From a checkpoint of a small mixture-of-experts model trained on Wikipedia: 9 layers, vocabulary 16384.
Below are experts of layer 6 (counted from 0) of a mixture-of-experts language model. Rows are named router (the router's row for the expert) and show model dimensions 0-191. Each number is 500 + 50 x the weight over its row's rms, rounded and kept within 0 to 999. Numbers have three digits each.
After each expert's rows: "comes after" lists some tokens at least twice as common just before its tokens as in all text. This comes from a sample of Wikipedia text that the model never trained on. Tokens count by the router's weight.

# expert 101
router:502481599442493468488409472406475497580570507438509482590444490516510563497541491538413543455508446443558525356457529480444437588545530465480588441503571507546488473543484530455596507494463468432522453477418506631532443569510455556490492490491583481536463505529456539484521592508497537518452461548514545450510511545502497568514478374535565513432437541465612529516559486530559533459596536456410462559488558510468423452518497554489515557528523483502511527525548459497469530520487604478528579443482406524484472347431495534549500526566511440493475474525586495588523493382457456469
comes after: "=", "|", ")", "==", "===", "\n\n"

# expert 116
router:552511541487522392444470475460455444566540507461511402564428482504453535475475456496433503434558521439452499464450518454478426558503614452579557449520518520625507532517464546412563442512498425538493428515446427569557478513460547543507491497522543503553430441500461535450558550484459566497438471517473535482513532578464509513459433415468481521427408551450572533442576406574561545497592540428493446540562491458467469448520583528488519528556457522565549450473469484472422579426454518581552549411520455515506474459519470471498525624536465426479475432537500438611434457424443498455
comes after: "| ", "of ", "in ", ", ", "the ", "- "

# expert 92
router:518535554533497414422517503419505479528532514572468449551490536539446433441527380521542526453482518520499491454399489493423474520495581463518571514493474505514466637501486519459550473521431477493526447560433472520563383517429458466540480491531573472487476480508496473422567517472398578463450504467503536413462562516445600516487424518561512458460412547433559609525540465517535558452601453420450478589573450401457416442530517514507522573513485484540571450478539540451399569495487491604594554495562428502511547516490493505581454564524517463464427474549543502541423461500434528555
comes after: "the ", "\"", "and ", "a ", "s ", "to "

# expert 39
router:472581535559461444487482557509487434560552413532528456611455550459484537542546464560552446475523529499448482473401512492537456553503529474541552460485510478525427548538471529460477491510516467497509350516441421518522483554482461465529464563497551490628537406467508496464586463486534536488450493568472484475536479495417581508495436400483538424495475564538559623467481487565487576520508538428503502604508528414480389499518516520545614512492514494545523517513519548432468497438506556594483538504594412417489495523532383494532535533538520361443446432565502472576405491484428455515
comes after: "T", "D", "B", "t", "d", "b"

# expert 33
router:531483506458518382442504448429431448595572515486543408561441468450443537453454465523448526437541508457473481473432515444453461550501597443591579469516543505582533515511469540402558444494523435533485407476475453586551474522454552546541464490512538500542420464524459526442527559501481581499442456493458547461509506529472541525478419422489521517443438559445541576467565425591508562514543524463486437569583488472424478464482570552459517523560430533603544444502473490464440578422440525579552527419508458463483429461536434467506523611561488402501488427553524455558442468453439524453
comes after: "| ", "201", "200", "3", "202", "5"

# expert 117
router:531520560485440438425501523429488483510507510440499432552492518486463543469525452493521496430520528418460529451431485452407447545534594444482569454508441493541499501543490494416536518516433476540444435529395430511580417553480486491576447474466577476523380469497468584464520517495449568456475485493456552399543583545455546594439412379513490510459426546490578541505525366549547541460600527408461474546524452450447454448515558510502507554556469562574554459517482493443455573442450489569510568480584420465522509484534503487511497567556426454432429461526529502599445456467463504465
comes after: "\"", ", ", ": ", "(", "and ", "; "

# expert 123
router:523488516503522474488474468465456415527551464495460469588459494536458518504509556500502522508521518451476429501426494407507492557488594425581591493566512528556464499523549564481627468457548463457501457450523423508575478537494503519516496563522565553554419457488370529424600548441430530447492477481469525457527568505487526512461471501481542459461417540444548609465520553525512542422534521456450440559563447490431464494495622555463619499539477525495556454497561451513460564411452487554529619500566472454525424408541525450584534596596497440426497443553537491567478458441418539512
comes after: "| ", ".", "–", "201", "200", "202"

# expert 28
router:506506427426528454423475518459488451567520559514517489587499526507502592434432540544422412437548489533542504425499501535501382520501498518567556491571573511593527598536459480423570378464570499525509421463451425528500403534495524568439523513559576552554443541465487514487565604527476573531433481507497556496481488598477444501480481448494497550478451565547555523471535508536568538494573525496522507563506462468400516501499567537504568583517448556592561547483492519381428573480422495513519526507497460433514478493532458481564554552508454485515500396569546506626421454488500501405
comes after: "| ", ".", "% ", "The ", "(", "100"

# expert 79
router:512501501468540465480439472487454503486515540456525473531497473489383490495503418518474511529484494472461488439414463393477427564491502424513509531594532464534477572453420490486608472577498463483426476485472387513512400561467436573454433439584518562544460463439446519460621511484494504494458514489506591428522516492533459529500458441525638506405499512508573493445544484581474539496550527455418470543607496371528462450499607525518476592565435546571586504518493466462453527455435565493558580402511442438478487498482468449573564573592523468474422452481501510505497443466477531523
comes after: "\n", "\n\n", " ", "\n  ", "4 ", "2 "

# expert 73
router:448571495498472395486457483465460495518489432484538464516511479481453563573584540572422523515577522522517353483431499432529466575495509382532605546512468459568500516554401544520592429528551449469504354530396525570514509546554513497522427527462558504482449468480522519470574534527452519480492471531475542444478524556415582517510511385533599458514516510505515633425549509563527548399548466506467460571553478509515425446497522598422573500511469524534582423455456485476457515437505496463566503417486489436553496469486504480517510512493484457444482467556519409531452488474488477387
comes after: ", ", ". ", "was ", "and ", "is ", "See "

# expert 31
router:508556532504448420474472482466508499559539477511471456564432478513394531508470481478508517413511480442461537447461485488458476492442593510529546502489464555605499554546460557468562464494476476527488455462395446531548510566431451582520525458481534555545368517470502499471529538467402552523413477505386560426533523588446493607396422417471479491442449497485553535490582395564536551540620532455436485526537538483498459457504569545483561530560434562612521472502476485416462545445430517545549522460519473460529479479493502485536520588534502388526408489520538427620460488418487497467
comes after: "the ", "The ", "New ", "United ", "s ", "York "

# expert 93
router:550533518473532502503480496415403463599543493483559431536454467566480659505515530590472539408451544400511484427489492426496517477537565447507558427486536574574518503525492538425525474542526491490439468457549475521611437580500484608427358509567537543512530507497480522458560566455447476447455502472467536449440473536509506522499521392521468497454398506483531483535528509501477462499541548497440414573544508486455468492477505515491519558658471519480542490505442419515480517484479549470520531380517357502491482419504386452529497535579552424454452459478468445513490430464491443512
comes after: "\n", "\n\n", "- ", "/ ", "Country", "Born"

# expert 155
router:540513516494498393429470478449474441551553514480525415548445472499451534469471467515443490432532517435442481442458518452484448567532606433567569458525515528592543516513466544423550455505492453516485424495455436558551465525445552533519473485520542509535429455485473531455559551458451559498444472510452565440516564560481503524471438404465486533421417543425572539460565408563545557483587551431482478552585482465426467458530586540458520535563472532570555434473454473475410591422456532581555545413537444516516457468523467439484509631562474418476460421551501462586434448446449495475
comes after: "| ", "(", "; ", ": ", ",", "15"

# expert 32
router:502479528485560411451464470472487444576557519475517413562430507501487546515462505526448487453503517466482441438439528481464480614538614458565557420496535487605509498523473530478570437544512445510511438506426407513581406591441542533500476523559526504561454465480474535438545519470441570467439466575433524446465561549477567547462432382490474537442414603482543484431551413587541528500554524438530467575514468453477490475554621518465524549551506537538587436449449499516408574440457510562547544422513444523484480438506457477500463573540495433483432485575510456582430471454469503469
comes after: "| ", "(", "- ", "of ", ": ", "; "

# expert 83
router:459505463438544499429484422492452439536585513512523459606457496453491532453433443524467472437535470450422473475446500475470375576534585475542624471515525488548514488536429481413528463555522413528435452534461437536537463514470551547497491497548528493537425483540437571486552560485482554462409477550517536444470537583485514492466422414556498536457442537470549513427516454534541546459546559363528485589558557479435479483538565518509513486559482571545558467486477510481485538422453493594530521409516485485448484469466444461508480610606523370459462439585560450581411470446474496475
comes after: "| ", "; ", ": ", "- ", "\n\n", "\n  "

# expert 112
router:475467529486556518499500500473434467535484408495497396561451496512370533534484546510468521386516489434469505435469552402544466524502534441475651446533532630593456541509524538386620436522585455487457473466503453492512527518468498550504486480550516520523413558467421439384531567540438501451508498509489558501422481506386490525496450482597498527515489524451539519477554458577535498529531514501475387509523539498465495454533535497497568538563477442595496509534507481400485519480445527540507543573559419390469455459445441496499497534550480376510462507552535415496446400449505501533
comes after: "the ", "of ", "in ", "United ", "for ", "a "

# expert 53
router:503488531467498491430391560502466425600561456481463486607427462498451484510569477535407553348472537445533447420434472413499462624496476492488531423584455463518466546458390461485535441521499477521458487433482437466544457517498467483493392544475543531509443508411492468465517540439463607451521491525460538513474531532396507555451481460465582433478500496446558602497532524548528546499520499498484467521527510476475487507492499561525552622527491453570587461509469492509460580455465644545558594543534464436480435463515422501558518516488565481480475508548627445516514507452477480426
comes after: ".", "|", "==", ")", "===", "\n\n"

# expert 146
router:524522574478506434457372529503481382638529484464460458616407470508479471481525446531436502426471550485562491442370500409451423588470486479473500429585442516526458604477444480475498397556495438506456498478417496481550434512528434494501417456521549564514385503443507411424536523403461568476568508526403536482510516560478450556447453530475611484524465517396550591468509503537537499530501490459455483518544473480477481533490493542497536592555475463558585457483447462516475558486448590520567559527520442451548483491486449497552506486490551475397503491468548508524480473459476540476
comes after: ".", "==", "s", "ed", "es", "|"

# expert 132
router:488486503512536491497532436552413443541468411446600449555474472555482520480411507578482524460587496431489458397509500510513503497518554442515533472498532493552533476474487506403524527525519413517476468437509478524517392503466571551463504520497570528629479426505486506547500470444447487468511474491470535431532481612482549538484494469487475515527494616491549537468560406575604560456523582492501455630559498514402462451450507491498536576611456486524616480481459522497475495434469544532573528385586523431489500434554394456600570522563587517464486425576508528522492441502447505432
comes after: "- ", "• ", "(", ": ", "Binomial ", "Years "

# expert 145
router:538506528492512419445459470454456435565553535460517394569440496496466536473463461498444496432543519439449480460439511451480428570528601451579561458536518524607541518530452535417550453488510442537503428508439435566545453536431530549511482497526551506556411466495472531457570547473447552496441471519461547453522543561488511531465458418468496532430434541456573527447575422583534532504573556444491461545598478446432470462524594535448498506571467533579566431478473463476428578439435520584553563405523433500504462484534475436486526621547463408493476442546508416595442467467457506455
comes after: " ", ". ", "0 ", "% ", ") ", "2 "

# expert 125
router:517499523479492401440494460453477461545543526452538401577413513501457513507485456503444533452565522447439483456463508473460451545520604450579542457546499514593540520542475530418557434476512444517508439481444440559534451534416533524537487467499553481573434484506458536449547549480463567483430481480472567429482532539475481509462397402483475545418403545457582546446571399566533546502595535398492464575553519461437476456516559528449513539603459515576569440463474499476438587440464510592562540413520472525489483477501482476487526630540496439463457455545489452593423464438427519480
comes after: "of ", "the ", ": ", "and ", "in ", "= "

# expert 158
router:545574488511508494434488484496460537675535481544561530506486487480395556522554507528489536469488539446509476450406562467444472537560466516525535471583486507561427502470496464418518447538513421520449315519477438494594469538463456591518455502560556536539414490449439510408545559443493521485532527484460522501508503552422502571411499496531547461474449519457529569444489461564485598453505473461469455584570458475407431451532547506474480581543499464472559443504481487453468515500461462548477610442543481495479443461521427468498507537592478365460505482564527463505511392498381468461
comes after: "1", "0", "2", "3", "6", "5"

# expert 38
router:503506498495536388422466487472455435572556513475510388571450487480465514469467450504419482444558513429453472448452528433448438575500587440568583467534536520577537532562459529434536466494514425508482412502442432571527466522435538530540481482516555539548444455508476508476560560465463521476473477495444533473511517555474529509464417405475505528409411555450547548442568446563547547498557554447483441555578498457427457463536580521474500550553478532609563457479468483476432594444451505600547566421539448509512462459503468448480507645568459412473503458562491452589456462430438490485
comes after: "| ", "; ", "(", "1", ": ", "de "

# expert 89
router:519616544439544489479449544442494488477558472501532407575476460417410531424466479530508527453516490428459499411495520495484454510577491434472511481535464556573482493521435479411507452547440459455467460457453504581487504559460399554441383532562509528573452517478427440440559590486469580482492506465479552477495515537445495551470469481519606471416498513477470532442561464530536562446620530498439452476510490400403433517524539498434495546506412437604559414469512507478473533469452638535517589477530454442593522453474463402534561545553563473432479507543506454535492451501460507433
comes after: "of ", "in ", "to ", ". ", "for ", "on "

# expert 94
router:525507575465488377497474560441477462604515466544515471602392466457485501471476477543512488479512522483448525471462546453382453523465595456556541530527503533598511540515431472480536437576518497528515414455505408580460488532413453578499467479545592471611465529519445429516560611480446556478454494486471596451490550559438496502477487475621467548450429541435554542380604474582538528520491543469512446608564520429459501500504549516527493540594418476510508452422421458470492552503475514548514587467526524491454529466504455497525501583539527442515496488622528485529482493496462519442
comes after: "the ", "of ", "- ", "in ", "(", "a "

# expert 154
router:518491521471539430429474490452438457561554536484470423549428470471462547474460460504442534467525533429454494496451506493477425568496584452576570472526533525591548525541440546429535467493534432527494435493469453542514479497426564518508469478514533501544395437510430510452562565504437567489468475525449569453499516545494499503489426412522498522440404560485584520424544406562533531509556559396513472599573512441405447483521568535479511532590471515588564455458480439437415562419451481584569557397519424531506454480488472463462508636547475397475483446545525456576454465463487526439
comes after: "| ", "a ", ": ", "de ", "- ", "an "

# expert 66
router:505565515461457478458457508435465476514547537552561465581477547447402562435442504497461518432511482471446487481456500385451454562510556471613545477495467499660498491558489530472531533597520444511515486499439424534509529571460530541496477533549596524538456477511493529426511550436422512502517454519400548469524580601418517513416518387468475509520443551456621581421601454579544508449579498474509409540532547433491460486475568575561559500597501554583536458455490506526448569462465481550516601466523440410545513501471498443563562550499510448466456491499512516561495466459512526504
comes after: ", ", "United ", "New ", "| ", "in ", "the "

# expert 29
router:474561518494528393481476397485454561520510418554526390513508535436467450531552479538446526502509626412476482456461463434527449563462484482468541520504493463507448543552477522414510490525471474464423445491474507494599473571488519558565476476404613481515459448433496486508559517558460631498479494493445568486533543552453632489471430456516483424414468547465478561476521492587509581466515484458507419605501540504487397427510531555444532572538414521581498445524467485460459510419408521483536511478543497398554439481519466514566521614571481457469461425551586483476477471450457538499
comes after: "H", "S", "A", "V", "G", "N"

# expert 149
router:519594522485449457432432516432483508573542451496476421551490548516511461519449520557469549491535525422563482464360490450489470570594481474491562519537494537530526590449487496497491485520491448538468482537438478540578404551538556563501393541470544599534492493474426439487538533489453487515523544472436511474550497591421505446456475486465482540514373565468582495495518414531477565508533555488533398562525429420472467401508519520391496613533496530527509459462405436457452581484488558472532504508528407490567533442577451464538496614583440471463475498503537498580461395424460502474
comes after: "0", "1", "6", "7", "2", "3"

# expert 131
router:453511460427525488421443498488459465530496552555509506579520502494465533437446529513453417458540517527517487394509572514525434496481459492479553530548547505600497574472500443460558393477504512495513493542509436478533373541554512592431505561559553557573498545430522476493561608532467535516430506498457532498529480567427509510512465487569494536506484597515536580371521489510546512486545469489504495568484485439389487539520570527542526584582468556652523536496539491402435584465461525532565532475523493458514446508561452462501524571455528454485520380617555507633401487481498517434
comes after: "% ", " ", "\n", ") ", ".", "0 "

# expert 87
router:503473541470519467445494521476490494511449503453503438608483499559457588441531495587466473373555572420453483497423472440504502577561614499547532434621531532551491497509460526427586412531514485564421431531498479601530384609468461517477461504543556550527503526510487492522533533480466547486423502549512514410548476546424537542552534410464587517505482503490538503523519488516540557503523538455378463566561552508457468512550598572541567525486446575591557478527397534460474575548472478573561575490491439494532566450521496444542526535556389476522552468535552482546446458466494438511
comes after: "==", "== ", "\n\n", "===", "=== ", "Early "

# expert 140
router:489474571499499492487400418476457475523611492460581469587485471496425495522540439533480517481483478404498500373429487397519453549546519444477537490537541492490490520488490458522542451600499487471476470517472505587523401529518446547519420465535555552504511466452404513439544528468508523510486541465507558470496513537542460537503444352596666461434467514420548480487627517547467483480571493461464444513554555479490485452480525482552508598531459520581582520535456497469451530428483598520581642410543461454461479422506450502602534552539491495483461495527536475513533449421473450466
comes after: "\n", ".", "==", "|", "\n\n", "==="

# expert 3
router:448465498465459421524451492550481455535489469518570444510487422521388530513558559602519539427486509439542441460468541461526513567463518384500520414508487574539517539567445580438580504460499435449480441488487450500507446652534530482523493447568549577527505461537499527498539528518367526457521487466515510446435509548512476520506438374541552486421390534514557533516489467573519511440534480513478320539469467458443496475467482480496542549572490526547537410537547468468452571462378617509553598477516462455503487413531506497503519549568541469478503462503518462563511398466455494470
comes after: ". ", "\n\n", "On ", "In ", "- ", "on "

# expert 64
router:489505516516468404485471559491475456514507440533517480603475521542506476506494426580443483477580531447457424450467430442555390575445518429450631450499520499499384544506451554452554495497561443548509378440426508500517412542507555483492481530460496539581493478537516421506583475496477543433492497537528500510474537527484583501472506465524571469567456624526497504468470444573505579535529578515492522605584569443436480509495544608524572582485437441537565416509503539414451524518493511545511483525546456392460536530500458471502426512574453385448453446537556472466464443554451475445
comes after: "f", "F", "c", "p", "b", "m"

# expert 105
router:508486554467468499452444503488430507551620452481488447582426501429411519445545500477486479452498499440538420362370543504544463478466579454545493445495541467541546479499468488513611493490583422534497443483453351481484423507495462598476511482496540533494407504533429568489550545494484559490423570491477534457505500485406511529398479479462583437369497495433554550498520486565532562445511528495492456575595515418493467438483581502508563566532469491527525535524559482468439555491492570604527580468578438469494455497476417391499504510504481495479469523533551414561450465479494505480
comes after: "\n\n", "also", "career", "\n", "History", "life"

# expert 84
router:545532529524441437481472491465480426570491522461595478542461547482484560533460519528447445504480524427500417401480530504499452528449512458516520438518529506529573485539486498430503414531515415560454489548477511472527458556519543549425485474531544535602432470466488435474499482506454566436502544448507618458554479545483519486410515482546525577511512629497497542554567519507588532491557586508461508649591528420444419513516552495427546616636433434549542458487501475442411524423522493526526547450653458556552499455578468445523534582493567472481500474508491497482424470535476437465
comes after: ": ", "′", "- ", " ", "(", "Poly"

# expert 16
router:485541541472549411453478513496441499561564477603500456599468557464513528462502527526540550478518563453495491414460557470481398590452515478557561455587556473540503492538471439482529459506541449527435450480421485518546500535415540528513462532497527481636415486438499522471507553476460574449412482534493515483474499606488599555420441403497478478467461519518566483484495496510497578484501465444516481620539553473475391505545533547476509509564484512575498509493463512459507535373478534520520519427603490471450464502537424521469465697604540450461442467534561556508476474404447552464
comes after: "| ", "S", "P", "G", "(", "M"

# expert 86
router:460491442414523465456506516536452490563532411523531443657415499364409545444542548552530466469570566378437524479474536475405529586565597493569513557506523470538487518516463472487512500509535506469462427466560366517575504520526514521494474561483542506498469417503489415435515463521439452486495446479448519481459427552411519474531448408533478480461511550527530523415514491502480527500547476468465380687505549468491426531514492526486561570503427442547501459519487455476483487449452556525475525459516481457549479470509381512493560604517462412476491471513491486524567476520446429545
comes after: "D", "N", "O", "I", "P", "Y"

# expert 76
router:492494524472542444473484508482434399553590464481514475573474491462491507440446478541476436451538495520549502508447511432537518503505524493577572378488477544521500555504515518471507481562559384492499374555465433550577498521459434504468395477465560496572514539507465484472466493448495478481494450510552457426458556495510456532486539506490525503465486618542551602484609453601486658484536547460459394621569542506398476475576612549472524503523498539569574481515498513472498598501450495485503541481509486506476473498515458383535555560561465498466465437448557521549492493395362493467
comes after: "the ", "a ", "to ", "and ", "-", "was "

# expert 127
router:516484548505485522424492518474446436542536543489518399576507542472397472516438438614474507426507473495521420510409498425518468577526540465523527457531478547523491564461484526454540479454540410481431458553504463512513454529506460559478459483490602554569529512471489456446538552422423531416458461504496565492503511560434506535424516487477527471480451635491527564397602506577492566458508546424529506632530461447376517429539570487549560533528482502548579524506437551496381563440490532472549565446527434481490492527521521422494491486506495473426470459545531420542430423459386518419
comes after: "to ", "and ", "was ", "were ", "be ", "is "

# expert 103
router:505525482452509441473513498438422435606546512495537430490472440477438512520538453450503504452537516487549468470400508424404493549509591470535489456502462576621514569526425474439542490528461441508443464481520437522550468562470540545500414486510536531570416449456492518438548544479470526500494472527458587468465537570434520524444449465505578469409468541530616510517596522592569533444570559420489495535530495418416522466549568505527600581628494578529512449508443480414463507469468518563572524475537426485511460419504402473552526559516557496477468515507608501565473492470382478483
comes after: "| ", "- ", "by ", ": ", "= ", "USA "

# expert 151
router:426484528449514449471530429551442530528584430516583416517475546446522459399506495511518479480542517366500485436548501422489424532440508518501578507512503549534465471565517504435500471498537419568445413457488464505656505626509580533530465488454529485576491480500481525559493557483413484497488503514441536454484512535437595538449491455550522505429505506540520593398568505576526495451500455375504433565515531447470441525563544548439556638554385480579498432515418462450479542434449494525607517476533490530521448504520456502574548551510467437502508466520536476431500474431449530512
comes after: "S", "U", "P", "A", "E", "H"

# expert 130
router:536514522480501393438472471456480451555538522471523405564441472497440525477466452509430501432534543459451506446440512453459431566523596430564563451544533516594507517527460548409537482497498437516504448500435413565549451524446535542518463483502541529532421452520449520456569552454467554484448467495472546444515550533471520515466432406480494520424426559444582554444559421582553538487602538422466462547571483460432470470518596533467520519579461531571557455480498466466422591419460514582557544433532439503517467457507483445493505631551466413485454427547509440593429463439446500460
comes after: "| ", ".", ":", "; ", ": ", ","

# expert 22
router:513538477488542453407481516497471430590552449480550434588488450513480560417510446520486448466532562464481462454411525460473446597502505451448550432563513450536500589515429510431566435507556486595464451452455407587543405509372508538528489553488553468521485445524466488493517571485463490505453468515423584479512571518469520553522506453501504499426512547484572506508558416546558550496502594478403399563563455468499496509485643586476595585522479525509540426498530521468407562526463488577541550515501534543489446424511487468483485586614446403485525490517548508549436511434502503513
comes after: "| ", "|", "Votes ", " ", "% ", "; "

# expert 46
router:444489485495464489464461512486463405544489484485565492551505538457462493494487437560494388486545525424479494437429507481518456509482541467424607540493514422521525563504465449455540478611471504519536466545380469487592448629485580504522496520484573535529482472532504570525591514457438545499486543456466499477588584497453505538474466410503478534500452520514562518511535420534583545500545481467500476559549529519457501404571546527439523550502507561609520446494452446435390588426490525562504536513527381505550446516551478496584526570592521466433439411553556447647421430526521540525
comes after: "| ", "\n", "|", "\" ", ") ", "\""

# expert 98
router:463511564410498409480487473412465430570487476577585479595448515452504538486546493491488494510568516478534530461515510446467465517476547408541528424500482508541503523531481522450589497549501458498510425472507427489596446586453447487509448491508582535551429496481418536483497501520491474442456509546423585466436522508497470599479483424482504449467467624409515488522588420539523585498533466439420430647487460438432512483477644497531491515561453497556520423516421478420457520428450511560506552521503487505521466502519497448498485609500471440485536414516548459562464369418475501408
comes after: "| ", "(", ", ", "the ", "- ", ": "

# expert 75
router:497587595496562508495419521479443491490550497547503379488478556406434576528484479526427483473538519437540499473471481486544489565491498448479519449511473476509505532566452489342544433562482408490480466513464403499488509567417508574428418491561515548520457516462435474450579515484478554470480468518498495444469529450515475585496472541512539501436463531517506597437526441541507582451568585471467493491526452484385420432588544461450522443481428474616552491475497526442425529428412539554489502430573438432520456468534505407493526511571503448458484414595571459565503456487416460428
comes after: "of ", "with ", "in ", "to ", "on ", "for "

# expert 121
router:507555521382492398437459430445416471588483506450561435558461572476513559437494555500421537458461443465441454486445546470509486513551567419443559549572483594534509567499458524422540456430517447492483485489457490577532499484487510441474450479577541547618473502499428494401550526537439507555511444478465510376449529558429522454439521443465535505453433525401530598539516540528581539508532504428474488567555554541506455451571511548484488533522507479551582539453550473502496563519451529498610545366526487467567501403482450430584445529575513474440544478527581510519507501458501452494
comes after: ". ", ", ", "where ", "that ", "8", "5"

# expert 72
router:496501486507465352535460490532457494486487435535525482510465571508487454468620517487445544478568525480427494420458472452470494528466473484513684452556522519508465527534430529481476453538593474553481381465461403578532520598538525500533478528465544501561484507530493478485571548509479482456535446577471488468459456461343564482502428417492541490495512522546545542427470424566529639462615486397471508603527548420481509482529552561448582529517450525499537483538545499466476518399470557561514518461514497414480490480483464525469516587530525428462502444529530542497485452405408534498
comes after: "F", "B", "T", "K", "St", "Ch"

# expert 97
router:461477485496471465476523452435435479570478409581475455587492518553505541426396473556531473435501500487504482447414485460484399497535548449521695448540437548475480503501503598453471437568515449439450465463483507518565414582427484503464480526568562417548415421525430510513589508496512527465489556583422504471441534560494480519496502415512562487440453523539504545454483481545505534464585532420503486541466512483409435491494577526511567523569499538509506514521447513412489547432505555576518509511571422442479460475494469464586558529613496396462502438518596449509416508445502545497
comes after: "–", "-", "the ", "first ", "a ", "his "

# expert 90
router:527514534497500401442481474463463433539553529472523398571439485501466543469478472520448497452534531446450477459425514473457437539515587442577572468540524536594515523529450521409563446508505442523505421497444433565547456530449552538508472494525566505548422459483460523427559531457460567493462471503445550448519531551477525519479425378487508517436426565441567541445550423576553544494604549436474444566572484461426460475518604553463510516565455526572556432471466458465428592426459539589552538425539456519516442471521463441474503625552474431487473427531518469582442455437448511456
comes after: " ", "1", "0 ", ".", "4", "2"

# expert 141
router:510496526481526386463473453447435455549537527450522394564407510509468532516455473513446524447559507451453484459443498457493435547537608440551566464526504510590529536504469549428548469528503451529485400487468428556532457557428527546537510472523531535544454483509493517457519567490469532496464455522457518435509556549481490518446422422494512532432420557460544528462570410581536554483597542431502446583579501440421481461514590531465534528600469520574558444490475462456418579430458504593552552418514442496521463472518469443491501628559478409480480415557508443579422441437445516428
comes after: "| ", ": ", ". ", ", ", "- ", "\n\n"

# expert 135
router:523553539505520517465427534466433485507555437542510481569493545507517513495484450535484472488559479514510503336382566468518458537530497385475541450598528560461503539472425451537578464529494457497476523487469467613592394566473433568447442525495545554545515445523389493480607542462469507515485553491501546482508535583449497481452466434448574510487433531459553538433525473553461513396539492462439457566491472397509555503567544467476510504607522533488540515608480475439493575524484544494525546451573455450469433499491411453589520587597537395454490470479517501571491440440478571541
comes after: "\n", " ", ") ", "0 ", "1 ", "2 "

# expert 133
router:502501485442484466514438571524470391583494503451522455556508535493541581468528497565474492509520501464471441440403579519545426513499521470480534551581533529600532526591514448462521473554568464477467408454474500585558410477471490544465496521549542512592500445450462482499537512477438528534547470444392530484569507589523430495504442425563483472486368503454543472430575477508576547530557520470517449597564512539510480431495549565564537514565491521580581449440440415530503604424478530441510529454570442441487429437521431445549534536563477443504573375481474484594487465465445451507
comes after: "\n", "/ ", "(", "″", "UTC", "code"

# expert 122
router:531519528488514423416498440392485455515536545523453430560437551439487464426445465556542547499478489478436503461369565450458492571520578429510519427477454539500505542472487528512520450574465485471524525489429454531536432532502519529544498504482499497578488469493458445354491520501377486512504458519422605471517509472481518569422485473493535472372412564448528506484514460515545498388514477500450454565515536486466558448556562548473478475604480539535585481506503448455464541433437496492491630448524439504525435438553455447519495603604515467386452433483511494550514475361467546507
comes after: ") ", " ", "0 ", "1 ", "2 ", "— "

# expert 148
router:535565522476523480447395463474452427608530531478539451536508451517493481440511495650490431454517529494545475517535470400438469503495581461526555489504496579531438502502465545422557431531585482525492449492494444576527468557469543542507510531502577528548472398462399488466548558409451494444529498548493495389402574473446492463401526515530554495446437523491536451392560528545532466414504534523569443548531465450451401508554517467492645527560427590533534489501474500461428564433450455463574551485539435480431440493486475444439525553479435479462480465497572498519496445445413537513
comes after: "was ", "to ", "is ", "he ", "were ", "and "

# expert 142
router:535520548452538441408477477395459492525557514502472447547450519423500475449483493546507564490483548462454520436360543474496486558493536457478515441510499509485504601426483495532491419552503458454487519508424461616511391528505473610509477552471511532604503456500470479406504530501391469511446494515458606493513489479453523535459491465532528498367399616456537533458538473510546515413503509539470453557496514430470522453553592517457484460561471560532583517524457474470443596425491521482495604478558498502493411455575425427507510609563454462421493427460464520528428472401430512496
comes after: " ", "0 ", ") ", "1 ", "2 ", "3 "

# expert 65
router:543586497517495457471510550486487437616527480500568448526459438466482519442503456528480486454573477425528461418415478487452439515528539484459561458460507513581494504486440468411481456488460468454482401551451437535604436558494510500451441437481571435506440506526449527430634569508437529534450462499468535457537471553487455489525464437527528521443482516437495461482514447539531566487592523471449456570474500451472451481522578632456526544581465536608552437541513426465448540459458581599567573433564437475570541457468486438518579599540517454413435455547562445505483462426475568475
comes after: "\n", "). ", "- ", "\" ", ": ", "\""

# expert 57
router:538518533478506392442472482456456446549542526483518416541436481480456544482466465510441497448550523436446473450451504485484424552512609437573572447525495516587527517530476544400558449474500458518490440503425429564553459515448567533518467487521546503550429471506463525453558552462448566488437466509464555436519539544472527515470423404470502533435415560432586542436559416600549549501598530417469465539569491449430464472513581544477498520559463541566556458479463470471410596434459515584550563414519442516499454473527460460479513621557477417474453432545497445589464450445461509443
comes after: "and ", ".", ",", "-", "–", "or "